config.yaml
n_layer: 11
d_model: 128
n_experts: 128
experts_per_token: 8
d_expert: 32
d_shared_expert: 0
activation: "tanh_gelu"
moe_layers: [0, 1, 2, 3, 4, 5, 6, 7, 8, 9, 10]
router_score: "softmax"
normalize_top_k: true
routed_scale: 1.0
balance_loss: 0.0061
balance_bias: false
router_cosine_scale: 20.0
init_std_router: 0.0125
lr_router: 0.00256
vocab_size: 8192
norm: "rmsnorm"
norm_eps: 1e-05
tie_embeddings: false
optimizer: "soap_variant"
lr: 0.0054
beta1: 0.95
beta2: 0.99
batch_tokens: 131072
seq_len: 512
train_tokens: 700100000
steps: 5342
dataset: "wikipedia_en"
Below are experts of layer 4 (counted from 0) of a mixture-of-experts language model. Rows are named router (the router's row for the expert), up (a neuron's input weights, with its number), down (a neuron's output weights, with its number) and show model dimensions 0-127. Each number is 500 + 25 x the weight over its row's rms, rounded and kept within 0 to 999. Numbers have three digits each.
Before each expert's rows: "gets" lists some tokens that make up at least twice as much of what it gets as of all text. This comes from a sample of Wikipedia text that the model never trained on. Tokens count by the router's weight.

# expert 76
gets: " ", ".", " $", "°", "′", " a"
router:489470531479480508475501487512480486508545504495558505500491519513478559505518493512495469449507510488557464477478491456491499469456510550496484522514502509469499538519520517546508488470520532492517469512493479476531442491497509482502483487522485436555496541478520504476511510540503512502504468498505466452492465535482476513518527503502474505502512551541499513491452491501476521508509
up0:506427512518508513511484485523484532470515462505509500480509503480507472506475448456486547496525514547516504492490514511519505520520483505470496472496500464508498467509520498486501477471500485503519516488514490518510514487493470558510490518505494528513564512545435540532500479490491475521492476504485523500521533505494479545415483515532511512534503502470513491511507531501536434538503
down0:522461516498490489507529527509510467489551487452470474488502502482529501498485524486492511496485561541490511547505493506465441483520483525474480488522460522506475503532531496480488470487476517549481507521502511512485528529492533478502528464502499490519510522501464557451498514543509474509514520469482550492504536485482453536493481505504507473482446471521503522470486519484558522485513
up1:512475537501444515564490506516541499502490504520517508532445527474480471504462548519480493482474501486474546513486485487481493553479483482512510552477508519463486466527493501492482542476516499497446529534497526508497505487471481504471466473486471524520466471538496494515547541504490512501471511491469481508484501465528524498506487469536527462516464509480483498483493461481506523461527
down1:499473467532502473553496444457496490532490510486503514453459456507499486488508482484489461487496437491520473499482445514498525477457520471505503498488497503471468514496495486505452527474460501486533513521475475470489483522490465538501549526528477511435510484502529483508526532520518500490449532549522477500523517503507493511495497500539500545499531497489515501529516510491451513487512
up2:492484471497548499520534550490465510496527488505519505534510499486478533520517526435492474515510508519513508486527497500505546520470487468499540450519497489492521494478484486502530485513511502531474521518510508537507496439523498519495491550498515503494454455480486456513522511462489486513524495453532499534459519488524481482480489521465559517497548472495460491517516525513513493480435
down2:502505484522488487481496542475517508527480511478525519527494502494455553503528506457533473486498447438529496519503510490503495472501511450530515480526484539503510535508499533507488468488486501480483502527494498515508505472545481486518488540530490561476447526512477517503490515483475478518512484477516510474529472490432521523466514522498511513434550494500451502498519535507486535488481
up3:490489471527497512476545506498499508511494485540550525495508548497452502483509541508516462532497505508506508481494499496527523462491492503555509496559478463526537526476512497487520551459443486506516509547527481491498500496522523502508497478518504483500513515470481493506494596500540499527512517517502507503561515484517492494508568517504493524472516496480489511490530479459508473477475
down3:487534475489487503495505488529520516507516519501552515489500487487467467498510527518525497468548522499487503539503486459508471469530524530514499500508505503520489523555511524493465529468494506538540524549458489483546538488495523484499506513488484451519529503532510472512506476524529430483501463479490532467475493488434482470531500525471502501516504496501540443498489483508516502502443
up4:502476504539539475506452511487496507493514510504535529548492532498495497508510497483544559498511510527492485522505533494488510486470472523454485462511522511530475485512484515489538547514517498517533519504500470460499445491472490519524480468546477509524443456497487464504491501494486539492553475504476504508460480524520455484497435498524522516500504492531512500478523505493549488497548
down4:443518509514526558496491516512481482479483576494544505511516479475491514480498522543481505543505463495450486496520527463484504525504521502496472478513499518531478548474488537522529499490520491517543485481476500461479519506517506490524527486483537540493462485496483506480506529508492522522536489494504529516510488549524516507500524512493461480464553547495466550519476519523524505527470
up5:521512509511530515478451517500495532507503498463477504492495450509528504570490503480502505515486492481505480523523507501491496467513509490479462453488506498490498507505474528518518541505482525537536502478507478548508531541546516472447503518495448512439452512434486508521521488478490521523534540471532513505464486496509505509502521512488502471497461492528471499488509501539525453473544
down5:529514492529505467501488517490493515517519521464500525462490501462500513496475537493463505491488498537478487520534460477499548488492480474502572496574486558519495470521494485509516520479487498515500498547537502481517510531495466499532452500524515492494464474486495516504512506492483477526521506475477459549485507455506501527498484555506486538475544521515535541482544487510515505511462
up6:520520401465423491499496483471507539488526520502483500474453534451494475526505504526456467492518498505498513500518513499505488466527497508504510549508458507520492503513521489491453511493519538470485493546466498513490507523492531494579462510476512481507525506504501495507500512524440485492496493506509510509466501500509527472535510518510502484503477477502441492545508485505491521513507
down6:467480533483501518483531520513497496470508496483519498508489495519497491522490524504494484461497459493510473493457409443579467494523528515518515532474525515544510545490493513504493444466461510546475476498494522517511504474542513519492499502470505505512439523492508516505456513525476514503504491498501536493497511536453505487518508498503503486545512488480491488516459548499495490539502
up7:562497495513492491492491456446593501507466459500509545561482533438482506501485536518506490510496462501511508484499490519510473446520509491461484473495476547517535480510469519489452503513477490512499499480527496501527483481505470508510460497528484494461535508488513490463475506525498479482513491487489474514437486510498479521487487529518446513486480481503510486492503477513505524499487
down7:532477505473487538478510508483527522507524493468475504512459510492490470516511535517536474450535490524453499476494518527491495514490487514484533483495443501519517502522466527469520508442512463514521477497497496483550478513488507546431516516547457508450516515485503526501458525500472524501538481503536503509506502488479520506529487544537503506537496464488473510485523500499510499550545
up8:487538504477487485494482513482485541500501481503488502450446481489489493499487533564514480548504449453485488466492475495468522496513514499507472533487484503460532492444470503521502495519511507459494564494461463493488503550523529462480483448499476519521477534489530544504475484497475525515496497497529504513443527519510519491529542495529493493485487518482485505514506463480492483477529
down8:505505457488503500485508479543515497494516509531571529491475506511517519524513470525497518496498488477529534461504476415462489526530546486476497523483506508487460472461486489496501500478520530547493496468531516507494497495452510496546525502515488467540521472523507486504503480526457529516484490435490514503497487475501489514526509485501563490533480523517488507520504510489490544477446
up9:473489512499535482481515549493479505516499534447488526485512537479492512531496476469517512498517492546495496479513456501528540564533504509505481523501460432474521474480491475485482555521478494486564488514468492524487468502505534514512518516536487465501507495455513495507496485546493441473480503502534487517440494525544499488519532488481512512500506497495515456513481467487478494501504
down9:478529437469518519477499485472498493484467506516513549466483486535474537525459483451491504539489501474534506514456524500483533449517491501500517485485530504488521525459466486496500500541522501504518482532532527472486517493510496539480487522544550513514470537513508506438517491511488478480490559497501486528511476513507480511505554492480482488483505508451480481496489506485515447462497
up10:547489489484530507447495504478533503466513512503519494466450545510496462474513495515512463514463488484512498490513525518480492498541508484477531484514499508454507503493491501453524487541485473552509485542501547533482488475507479471515458523492569520499479505482521505493457472513464482534461484513476498511493517474514511479482486514565548543530471476522499488535518508517475520498502
down10:500489491483474494498523493481491456458485469518525506466472460501545521465526477488499474463491467474523503533487538490530504521514493533549520486512499518478491470498487530538492503515516546531498546507473534470514476514482461456463494515474505521489514482494478527490508516488506476499476453463463511482516534523501533448476426483532520503533489507473470497497529488478474478460515
up11:521514521506498474503500511479525526530486455533519523568474504518504505500515450472545509528502449497501498455508483525448508527489498461464495511529499520455508490462465472517503482518458442451535488480509475543497512491509516530493485483517538497465543491494499509471500473471495474523478491501456520516493548506486514525506523504507487501496566468493516530476487526507479505504473
down11:488503509528558461491501497541468489491493462472451529496516529461497508507448477481486479507494535500568494511490539510504488524550474519546483461524491487507536512517523501527516479488529525493550488517482499539511490477511515524485519501489507500463534512494470491495493536499514457523443497472468533500510517520480509461460506492511482485506516554523509515498450545500470490516491
up12:525487486501543505490450487544528495544515513532512487487484465506444492510489484468498454495567517498510489539509489472507525463471463538515484523527492513478487489502526509500490498513535526480524479514458464519515471478540508487494492489485464457546512512504485509456523513491532498469501513508498500518517496522464521492495479495467545512455524524486510469547503454491525521484437
down12:487482519514468430493494511464482517532497457517518491518522506551523460508461483441497466505528520502551509526499494538483520500496526510508473512486506494562477472512478510501556456520507507492464508534486497542494470530444494484541526459501522499509513505529481505494471455496494526501504548543492486510489480498513487487481451497498488476507504541510527513506483524467496469475511
up13:508517492483493498477536527506506522519501498446517526539512494499531494492511502531475443498512515519479507501473503515526425510533501479470480527502514477525524507516571486475556466501448507519510466490509520466510509485525478445506495468520511491500514464513541489498508516493467487489465505520480486483495516487533481485499480487476521495517483458486493510521473558516481563560480
down13:442501534489514537461471475505478489534514485474474507492536504515509487524493525528501501504523490483480461478487507489484470507468520477518458505522480506509526468510550450495474577509490519466510486541545499462460530532509481530511455510493501525486467517526478490532519511473461523514497472539500494524522512489480495520476506476501470551502499482538512489510464491525441497518480
up14:526516456522498491481486504495519517469494480482495491484479526501502505498543485494547481561468504465488489442502506506439508500524538517554491486518448557473540492501467493524544514521506495498485507500505498505518513472519507495530459498505501520455491550484544518552492490513542523476472548485491503513452549521501516487494505528459459475536523506497499517529488505515494492495499
down14:504488498532493516497472468488529521489530432494518538509523480531489516539555515511485468519500457448534505454502523490503488520509538483483486491521506504468480492517474528528446491507501530467507518496476466468505507504519520457498487447559529549514486510503478487511489502496515506504481474490504481511449501498543516493540507509484542524493519506490420515507477518477530491497520
up15:492514473494497530484542494533539470477496516449479484515490516502490497507485464497466519508495515492493521510465488508512476506461509483526490517545533491468487488483534482488492481454509552484461486491478510490465499497456467510474498487547511499484477509547478501540540507501547519445491471503491481541515518461520494532465494471498564486483546502548494510502474539514521510551530
down15:473521496503476432517521452482522519522497469480503478499531476524505490481509503506522508514470507468506522541510528515503519487561468535472515507498505523494488522544483536502499450491504524540480510529498499509509494539525564552466518507483530504468557529470475532509438503527517510521482466506496491491545474516461497468482488525508520513500515494481491450491500478470500508537507
up16:511493480487490491489508513517435531535501492517481497559504480489444509495465516502489517482513508535475507503523505495525506496503525471521522510505523514500507498485479500484500494506470487516478473475524485523492509455524462515457441488523488504468472503482491508534514540486497494423484461471474495495535492512456472524580518529508485501469486505515467490498511435476511492460549
down16:565500534464484563516446505501506503477498549503479492461488535496485460494519480500486487470482499498457508489555511510463495528485525491478531516496538483504485494519558476518487499501553514501492505530489485523436479521531464482478488467472441478503517483493485539490495483496507494476519506464501476541471472487516470470526518481501544525513481462522491493507486489507504530519510

# expert 58
gets: "–", " |", " ", "′", ":", " |\n"
router:510494523484512491498471494516504486516510444492470493484484483506511474513480513518505483473530524519514470532494487414502536490480510480537521490472481528513462558534491463517497519477515518511501474524529527499503521490490509498507496503503543438531493541475498539506474494482524519506546536478506465494527435515458489470555547501491508506503457528502504503484472491498448486481499
up0:543449485499482513483537503464507520536508517481537514454521560531473471519496541545500456509506499488521516481522477486506522472488520495505489508453506522500484529499445477481535496456492500496536502513493490538504463485500537527523481526518485507539523497524461513538493486513494501513434505484499506502478503490520474507496495503467481511495464497507441502545466448507471534531479
down0:539515496522507511510463485465548501502486522484502522515515468540474512462506537481510490480493446525515511549464482508508509456497578494495490525510497488526482519504536501535495491531459503503471504483512460549509470465515477509549541481543455493515510497541500473497465513485502467492529469471485492496505486513497518497526528438459514487497478464477511473477482497509520516478471
up1:509496507457424536447520500482493521493541511519461527478495498527523552473471512506513539505512464542496509510485491498537484501474513478458478513519494480489541490529526509487465498452504505505521486521467488533481508517518484523469517517437476451509515487497512464491496521556507520486460466462517505510492513476522496499476519512540496492496548543475486492492497512502450481524494
down1:507532526525466519519491509475524494484499531518498517535501467456535513539455490534505507457518470490475492484462530490508508468503526490460500522526520504525508521518494492530497506522486496509499507507507470497469536484529458502555523445493470455504447496469515492515548491512506497500513534520503517509496526434519488553459501529507489499494495544474484500540466463478470540501537
up2:512539495490533513494484477462522532496485501473468483462501516498486444524554502431541502521480518492528512460486492493512506442524469502467465526510513542471446486542481503502489556500544486527473514469474481517517510453493522467500496510526508512497487492511494499511470498530490474479484489495440499507529510514500499514488456508484545464507491481521497468509549521518502469520495
down2:507510476527483490515560501516493463521540478485467489464548491518480511473482461504466553503504502487477460507498466502480479497546503509496462540473489505505500431490510534483497503533497484535528484508510548490444459487502538482505460511467513458493521479521506486496525499511512499508512494519508512495506497557545543487496487476514538512528523528475471447540483523480496502505484
up3:509510481499492485508434510490491522533545472496471478533504539522496498504549509505509483536483506513462516484481511516510520440506498450501497538494502529530534501472467499488519534496450495495518518493475450458487548505530477480498488516529485489496496508494479539437491473519512501527413472458481538503495525487493505492505493486458517520467511481491446507484499493510500481517498
down3:531452527510501504517478499493516505505505537475492535531511507535510480535520501499496497484471474505555504538506503570537479519510526493512491499441514527436492508520515470518467493508541526485452501486471459497492484532479473514478476540501510478482497492524491514501499488517506467456500474501531525488534532495465497473514494482504469517494478521561499502472444532531477505529455
up4:486481501478531507519473492468482480533554501484487475524488468523491483568481502516552512527461502512481513488514521497499506456534528495517521461511481555454499473495461536467498498510535460484502515503520502491499529521524542442495485497515494509503496498451542494456477473472488485532517517471504500484515499498474492488463495521471534476483517471481488513477501494488506422537523
down4:520485453505504484535547506528558469517499504514520468556489511490482527452504493464503508535527498506522485498489452510501492503530508504450521540514482507516522499489485506518537540500509449528477512505490528516529509459556502493493504501504469465521501516521503470567487519479516481479485505487504456499501476511501521476480533536474522457437512465462521488507500495528496518529531
up5:449441512495492525481474524508501491496507524515442474504550483527516470501491498485496484505524477498474509503535471491569492486528499479500510441495508494540502496504485517498517450526554475519539481533476492485500511466536493483516486500499481486492470456471457504494476495467466517542518539450546494510505522498495514518514497513469528496475537502508508499476548524518476444497501
down5:530452476491512470498486501486538523448538470492492568547480482481479504505521480507512490492529493516558524534473486518548450473473537476490510473500515473504514485502480516533490454523487472534486497467511494489510488514510526481499486481524501473501488502482490517516496481518480506489433504492517503522480474517512445488515507486475504550476504506533520524439507440532470516489506
up6:488468514489512488515470514470514507488547489525506501507478461577531483523488495544528487510487470472485472504496496516575452448517475508509507502502496471519478503509526507493526498482515501489468475506521483535453523496502473492459508479502501519508468511539438476526498481504479514506483511538495508482510515493518502540506520520477448508472536518484478537513551538473535521547483
down6:506495509553451473493491512501479520480509519462538497453495509497516461507519498471480506488522505500485501471463463475479517504491469567530486496465478518530480513503499494529503508546513516575458508481512492487491527471480464506497540530525485514513521591475486508504490512482510510496528483511483527508528539469470494495519478504513534520512460469505466534508485469458493512478517
up7:512488485476505509494499535469494475512479536543478479462525435557500508515467500496478487506533523482517511505554516495534466450517491512539504477499513497497511509494555551483551440517495462450488473516492512491464505496527512472497567482502481498532502468508513459534524504477543526511507477501526546508489503497512503525499496512517509483481501449546488485518496511513505513510490
down7:475462506543510482491505450529469529527472463497520538490549474485488500503446513493528504462482496497508540518467461492493497538501436501551492465536554523529481478504467475464493516488489511504560507477555490470512501479490528518461517524498501485505479486497502493520519521483508512496540496474482495541515493502493499491487518468506488527540478511508536473463485475455531500518500
up8:494485477483510475523503398539488462501463486490452525455484468525466504536510503448494527472477489510507508497457516484500504513527484520491472500529507514476481501498523500465511533554493505480494488493516478511526471508488496450453482481482510493487513491453509482527474515526530476480490470545473481511532506480504511497508548483565533500518505505500497475491513490510509511477447
down8:476526491505495517484499446506443510551523520518474465519503486484477542509509489564491486518484481489516473525466471514534515488533514553518522499494477484490511561495524497445476482527477471549493519504527486512519544517510474514463512520476517487492539467483483466527469539465491512493499508557504503501474542500518483512470500445514504514511510512463512506480475498464495499489472
up9:483510481504508507502483563475518515470498495524495496459545535514496517494509533471533514496535502541465494513517525483549496543495493510572459478502510481511475474500487468505512515483479500560471505561488512502524483513491521512500469528504470511496478475474460530518459458500484491502525535497478529537487493476500527507504515515502457452455539489512472504539545506490488504502466
down9:514483484475494498525540502504491520509510521498544527493518440509516524487523545478489546501461488499480506500525492467471466514521505444518497480522515492514511516480440468452501491472502505505550487497516496465534482509489485488502471507519550477526513507478473496527513473464465531547536501462512511510545487495449484459496493529493572511475493477521499457493497495528463523503501
up10:490510488507487579498488521460525488510496522527476459483483496537523494491525514520498460506549518445487527497571503503479463472513494514517506466481489469509471491510531530502525484522525443466481476499495491503478485484527548494480535499481471502515560496520503469515501464490493499535509505485555489535444513488500486485464485481497505473498503447513461521506473514516509509506474
down10:468480516477500509501439487544483504499509518494496513426499513522498492502502542492485484496521487488534491528485502509463529549523513503528521479467488513542472507489505506477501511473520480487491541526466493453509466457519554479507490504467512511498504483556480461438477515519525460537517480466481543515497506529500543505473512464467499515503489492508529524490498471526492501505437
up11:509522500541508495542490485464570495463438490513497500509491492479523482453517506504494477513496485521460533510492503498513505514500478496502524498508500465506484504510475481445539491526510456474458478503524530481468518469524546505516471513525488503477501499547552452491558520462473469508509517496482501517449496455495513549472518483485503487482507492520445490495554507505493491520496
down11:506531463480522534473513453487530507508476520475525521481522490509528481511485493499512532479501516513499469505531481532445506482471457469490502508539480549512505509512504510523535496510500522477484501471463442494520475527506519506474504531469453546510500488467472441534512512498476528490519524512482495485501530550525493509476511471547514462556466478514511495510549534502483470496532
up12:472546476504533523463495497504504461479479492504527510539534542493506459541494509550495528505505499497479501491510482506471501543526472522448491511505462547482456514498508492523468494507532495454509488467501506494492503558501502460489499489514502510553476502554519503463493530519505453486488503480515494467510483541491498492518490482436449543460503511499476499554525484489486497506520
down12:522487512475477465494505483543515468468501484458494518513502495503492474498445496484476488530513541464517531507510494520480520497502475505479526474460507499520506518537459496474499492454494481532475480479559511489482456526485476488521456502457558545472533517457494514486477499516496484518477497479468491503494500533476485502512510503500481456462514524474537511475471430473495556515488
up13:483540549522463527556482492460505497483503469466475477499486519516509463458466495515518470500472526504478511466510508507492546479502470486520536519498512543455514477497443521492483516504491478499513560522491446513477504514491523498525503517523521510545527504510520546535472569472502503498542505482487491508486508500502519482498553523483481489520521499456495510528476538473528491504518
down13:461521460502479505475543531540521459508469458524532473505456482466485518465481478495522488499541478487518522484489506541459516468485495535486512483470472508482511521488495487488486523500488474525514488447514509536517483600508485510487520512502487542535512458513494500521476559489508511473499490526500484513461465510473495482499491534486536516496522465494516520478481475469524503516479
up14:512514486517509515477457547484476498507514488516436481483448546474523506485516520477483471506503536485501481519519523501509495555505510483531502494496479521460503523486525532499499480481480491531544532531515507491516516505470530481492457532500502516493495500492576458495490491504500533483462547504500473472499489521499549514506469480538510501513464470543510476512527471492503476441557
down14:467445513508537493493519523522530479516489518526508498474475511536492503512480486493469507522481534498487545498458547496490481470477469524495499514473510482525494483522480498462486447547541483432486490484492528536508485529480523515498506483514480496504473532516539483556545504508472478525444510481483460477530482441503475544511527496488467490514522522503455510479499512512513492482516
up15:517469474534499500478470515537513516510521495459526479505509557447510474508537481467484530518522492474534481541505528504489483469537484491520480491496465478523521502493508471493488540499453494544544492466495503494524490540529510506508464517528479523520455505487467479505496448455492503463512459526472518519471486550493509476520477507487441504528496461522515493512471500533510460491507
down15:531496469482468493512489522504486527509513527482497478483515484509512494511484515478491426496483489481520496494495499556434498484493502466523519455503472508515519490515497509517495530494476524488521529526482529486488517442504499522508497492503502545514454513478527537480524533515538486502494495495539506485501494535477533450515546560483454490508515486518551476450557475488459477522519
up16:467489505514540491506538477507529501510519491492488497508514547521521504488525510527552479466504460454494492481512517496473500497574489484473479419499523484537530476478509470487550485529519467486467481503469499470498514486514500497522476482481489498509450463501512499512500466466448489540507506528502514530483520508503496455497535534494513476463515476488489437521504522486530474523510
down16:484525456477502480500490498519484533492477494519472498485511497524500515525498517552500521483545521482503507491525498495504520501474469471554495493475497510472503517495488454512483496537511508479516481511448534457492457455514580512545428519464474504449467517502487471441489505502520511479490526523535529464510529520480498519476526486498506520482487506532519520496493507540521482468481

# expert 100
gets: " ", " |", "–", "',", "6", "1"
router:483487521469524473481483488532466489516513508502517523474486472502498489528503539504495526466514537527546508543497478466520531525488517525502448474511473514485465524484545463530526483486519521515494483464555520496517492505466558538498461530508535492494491508479535522530507465510496522496543523499509474504527464480454482520514520503465552513527465518496518563480474492489489508476520
up0:514493508556496453477491550527494486481504484504497480464521472500517464538461487487578490509514522519514521489520542486503543510504517514527471513503462498450497478484494540489506505495501524515510497504521493486499490525529519447517497503545483527479528491483495502509470523479543565532506506520526499493403498523519514493495520472496467463493516519477509495510477492527516493538518
down0:487482492446513446492539500508513490497478494498500522503524500531518484510496522536505514468523519456579533502507455490515515506503523518479489519508512533489537492507494551534507474492511513538514554449473498475557469523506501488493514518495481563502491532512479527535497509466542547473496498486514512479517466508486520508447487509513496497502523509513500527555532530461484497503510
up1:535500488527498498536545484515480558530527481510455529430504501504474488497509517468505502481513511488495493494519530490491501510498451508471509504446498443483495474515487522487502552535521492465478479435481497527490521478513513545469495508469509479503527508521484510519492519538491497482557493516537477553508512509500523460465475512514494516522516490491442531515508535504489528491468
down1:495479513524466495527490494518524507502479537519488477548461471501434487495518514506502465501535490521480469493466496549508452497531517531459485514504515498537453533517502473505510541458518526515504502500489482549527524517495521452528503490495508515483479484525484527493527492507504526485503533448448537452488459519510480554500497503472498501492511510515517471489456490466500516485555
up2:505520469507465487498517490475481502517505513462433544482513475515538496498496508514497448505534501502530491524505503485476501475485482466512502508533507486479504492520472504495447516501550492440509503547478515476491544471542493466539521509494469469529482535499505467504480450508499459502511564451520489478483486482493506518479511439498509488510484539464478497470501460519485480475475
down2:479483479514496552466536521493516499533500509510541480515509445528463550494486544535513456466490502472549499522493514482517499500451528546493485522480520505520451477503478506492520504530528495531502498564487521500497505460491508505543514513485489478494512478479454498554440502481522526505525508490493497519516503508461500523492523547497533508475491479461514458489505495468531504473487
up3:473534493485493521534485497458501501516480497467452472530510480540492486526468549496514488460503476478481502492501560497528504482486514494516454478518510547521465524497466489524527439529536480508465485514510497489543491550493469476469455477513500493504480468498486477511438455477497521467476524542466479484498522483511485546472516497526495493509492480510490506519502487499467467525467
down3:454493534480477501529519507541490534531506517460484503525522485485461521547500516517445488483480508506515525491501510469488522487488488491476506467514516519453450527492521414495513477460541499509498487515527485465532481469503490461509523490511452535490524508508511501496510491520515502492508473521502471490447458519480512486484547476471492494506506532494542525481510488503505435457518
up4:486408501515517542516450528450480522479477498471498487474526495507490469505511508484509510493535522496508497519512489490531518513521469498544473588496520534498488531487510537517512496504494498507467454531520490504529476532522525486477489498543499525517506503520458476502513518507508507514446484439496555495487516507524498545483519481508454537505509514493494531489503512481513474524508
down4:500483476467468473536458528508505494483524499441547507513543524498553540539490485518470491480500469535470454487512502508477479493476479483521482513507526537485518498534514538474539549526514516486485479495479541491492530464519500462499510493468483502504524463537487467531521510503490516521508485472519528493498475503522515464510520454506486552528506492493512515482479464567480479511522
up5:520482511479490527503500498504505477494474548518469508503524482515542513498528489490506500498517477529525496496505486482501448467496438502501487587468437518479465503518482529512466496579524509479467487518510513508528524507501511472468538501474477482532475490480477528487510523486531506557495500458509506493517486479508540504524489512465518505488500580481523499482506537500498500492488
down5:481498490522491534493518509503520487480545504528532496489477476506529519496489515492474471457500464531530483527479454456506519505497489526506492495478508474533491527460479508465498508519455460540506459538523501511504516521479478543510458543490502459519525523485491550530507531524472497522474525505501486490505551485521513509517495543518486481467531505497462533485474478473479514512413
up6:527490488483468511527524496499472504491565484472443489474503510495439476506494485456519510494498475513484521482488527502541513518508540519522488534502538493467533476509505501506514542539492479551503505498499484503530475504497516492438500488508525508505550499540513499495506512546459482490482491557514497493437523524510535494478514494550546516495504547539512507513497525512547478496493
down6:527511489529518491506504524511497442488481481526471504451524455529508507486518493510504531477500511506509463486539534473495493492517513528455487494471532494497513498554489493459552479507500547499503515533472512527496513503549527461444510487459547496505541521485479527510463521493495493509481506506486517520539532491524454498469533523499498539488501523492443522541503511517457540496479
up7:544539448550496478533541473461535506500515532478451519474522553538503502503556471461473462481460478490522493514496499501503475509506477502485492499480481561503490516524479502504495498509508502491459493480458514448458511509455507505500516515527537505483516489499496555471528489486462458457446514515475505494516519499495481536495497462526498497480491507538503506506511524501488515501478
down7:504481527523519471471511503539532506474486536468476472493521493514486524439470558491533525500455532516537514496503505561504476507519525495488542439530519491472457489520496507491535463488454534473506480469486512490526494465507499516459514519491541485520508484507468485533506528526496463486502510486482454515535491460506493503537513487521495489531462503470479458525482490485487526490489
up8:506484557513489485450525503507479528511467457465490508497543496491513496482477547563481500513542489479495505533523476493530495537502483506509473433502474480544523507503523495478522468442498502499518498513515502560511496524548460517501516505466469495502507503491472469510489507478492523537519511484505423538518506482490490491479558503514498498460523489479475517509528526491489491495523
down8:523466490548481476533502479517473511460531495510510527502499494493519510509556537494509523479502487510530515492536482462478528484504463495484480513544454501519506499466489522560475480474516511484512489500481517493552532542487498502485475487489526498507477522495493505470513464518526517572470517485506499486502498489529493492467491498528495461475460570522490571523519540485486510531522
up9:536480476492490502460488532498515497504559479523495504534511538519451505477516520516518512522557466522518512506468526513539546480512514483520462539444466456535537485504538511498487484458466509508483473528484534499515501542510450477481504491500506499528478534522467508482507516507493490463492487518501498476493512492482500520465468498523480505469497513458467510565515477481472525486464
down9:524522511529523478508484508521514493458516507476467486479470514515501507540502527517515524504517485500524525485535508465491508529505492536499493467505471532474454461471491469491485503471497519548530468476533535514499474480501499490481477517520483503460527480522555561479517504478459485532495503452501527493505487511459523509511465538527497495440463509489466503513475427537512471527506
up10:493462466544503499517470495486509475488517518448444492470535496493499506501485499515500490514502519498478502449527570511514515517471493522497521531510528486490493493467526510517502503527525488490541500509500501452472478516532515450500550460542430484480514515500515480488478505468509541478511520495506493479478518505539537563473553473510474471494523507518520507487491491531524467488530
down10:498451531465515521481492506468493476514455487518457508452497494464464492483539499494517515469523477488486483468506538495521444476490529492521549505505479506508529489520428485528490486490532499485516492486470464488487519493536556438494488472493485499523477496505492512532500459495504519503500516499490516482517469488507504513464480420471491502511421530480499483485518505507503494502517
up11:522503536499507491488496492504504514499499480487522488491469518518445521486524508520460500493452521500501541508514490509478509529511518495534575478487459539536509493483513498463528532508426500507457525438494477484521506498514533482462509526494500522534503489545504477505470526525470459502505458473552510513497496526517534462465511539525499542485508507513480542496534502497469494516483
down11:480426515483507484462513481488451487496511500504493516511530525472463467490474513525496514510474475506510477520502499497509484524521458535544490497524503548506526490499503539482482540495503495544471489510513538490516516500543548477497499557491483491467474467485495497486472535484467479513471467470489534506540489519453496500510490493479461515522538502471490529457507483464459546486547
up12:450545474477443464549498462529520472519459536537456523506529487523526450527476511519502523473461502487469518472493461503474482526490519552469508468513516473505470500552531478485499510474484493473522518506523456497464450514483500512533481506506522463496518489494523483532510505507501491523484463518489511514531489494524512531492498475529494494523501463506500473467506524490528540489478
down12:493470484492467497505490495484501495490516482497516501506454488448448498476508491487473497476491492463500465524496498535470493513545527485513508513515470496500518514514513550511492557508502545468476479501476484503478525506530490513522524446488498503526478493538510486509494500495542490523545472542493532564533508565519471473499538498478505529526463476498572488474509450529483510485500
up13:511489523503489488523508506478515491506438533443499506515498515476449506481546489554507506489480517503533512505509503487481502543530479523510501506551491539481516503482536500459503519491502512465414517500506491482487515520493497479515490449485492495476523463489497472511495544513484486496491461449499473545549497483511491505475489510554523518496441500464497470500505523481481464513454
down13:557495514490495469506466502552487523507565488487515491515498508529471519503493463513507500539505508507491504493500450482500472506489472488528510510515527488486483504459506512483500508526476521494506518525534537463474486470496465549487469530487486489492414442500509479488488497505467495517504523515504548489513510519491462544510537506535439482509516552493505474515484492505541480465467
up14:517475485525536474504477522515479520459481458531506474496493527447490432485503548498505491525497510483472491540540476529465497472541573490530519528523490514488497514486516490485534484491493501539519502527491525523483501509513496502507522506524525523455505475488489524523457477520518485555484499496490519499527489479491500451527523548500522440561479483507528477490486496495483503516525
down14:510501465550539485507475490528508535472485491510560516518455480467511546485536482521522537540499524466466514500451507544506498480568507494493483475486498515495481464493497491500499505530511502487504526497539552451520527435546521497486496511539514523491485507511453493488454542488500501515487502511499522494503477518473489502494516489497523495525483500476457494495468459474486470525525
up15:474497509508459497477504526463493503529506495497469508459515499526494510514524540513491537482496555494499514524537528491496531506479578486565508474496474535533492469499457495487502504519493456499504518527502481527477484487520481434518487534458501527498489511520539475511494463451488502475504498517561488529477504499505477495509514498502522480510495495522464472467547502490485437483470
down15:516465489512502486489527489479558511493554487582474534529492492531472525469469488478487495537485490464533489496511481507481532448487521500519448509437533517525498492496496487469512508501504459528480546520508520485510508493462488499493484525519512467486494512497484483524490521492445467523466495515517513541503513504495515486547479531504533426472518523478477496495490493489496528493486
up16:498497494454471506500481524489515506470526512511487484537484498505536526488465498483467466514524520454488504492514536513533547490470540501504507490483462485503473473444489476462468468470487468496498432567523497523472514469533490475539511508497500493514470513544521499469501493523481531532483477542567496504510524460482483522456513479485488503483505522497492470491526476496457487499506
down16:503497508489505514466527486497525468526513503531500460503472465510538467474498495492512461517522544503499529516507547526538483479434525525457531503500534506477491502519528485489514464513516506551453486543491502525542525472486529495517518495515555509509511465483505494534495492507493455491480465492486465498517432457455474495485481497473537504483479518478512485482492461543504520479503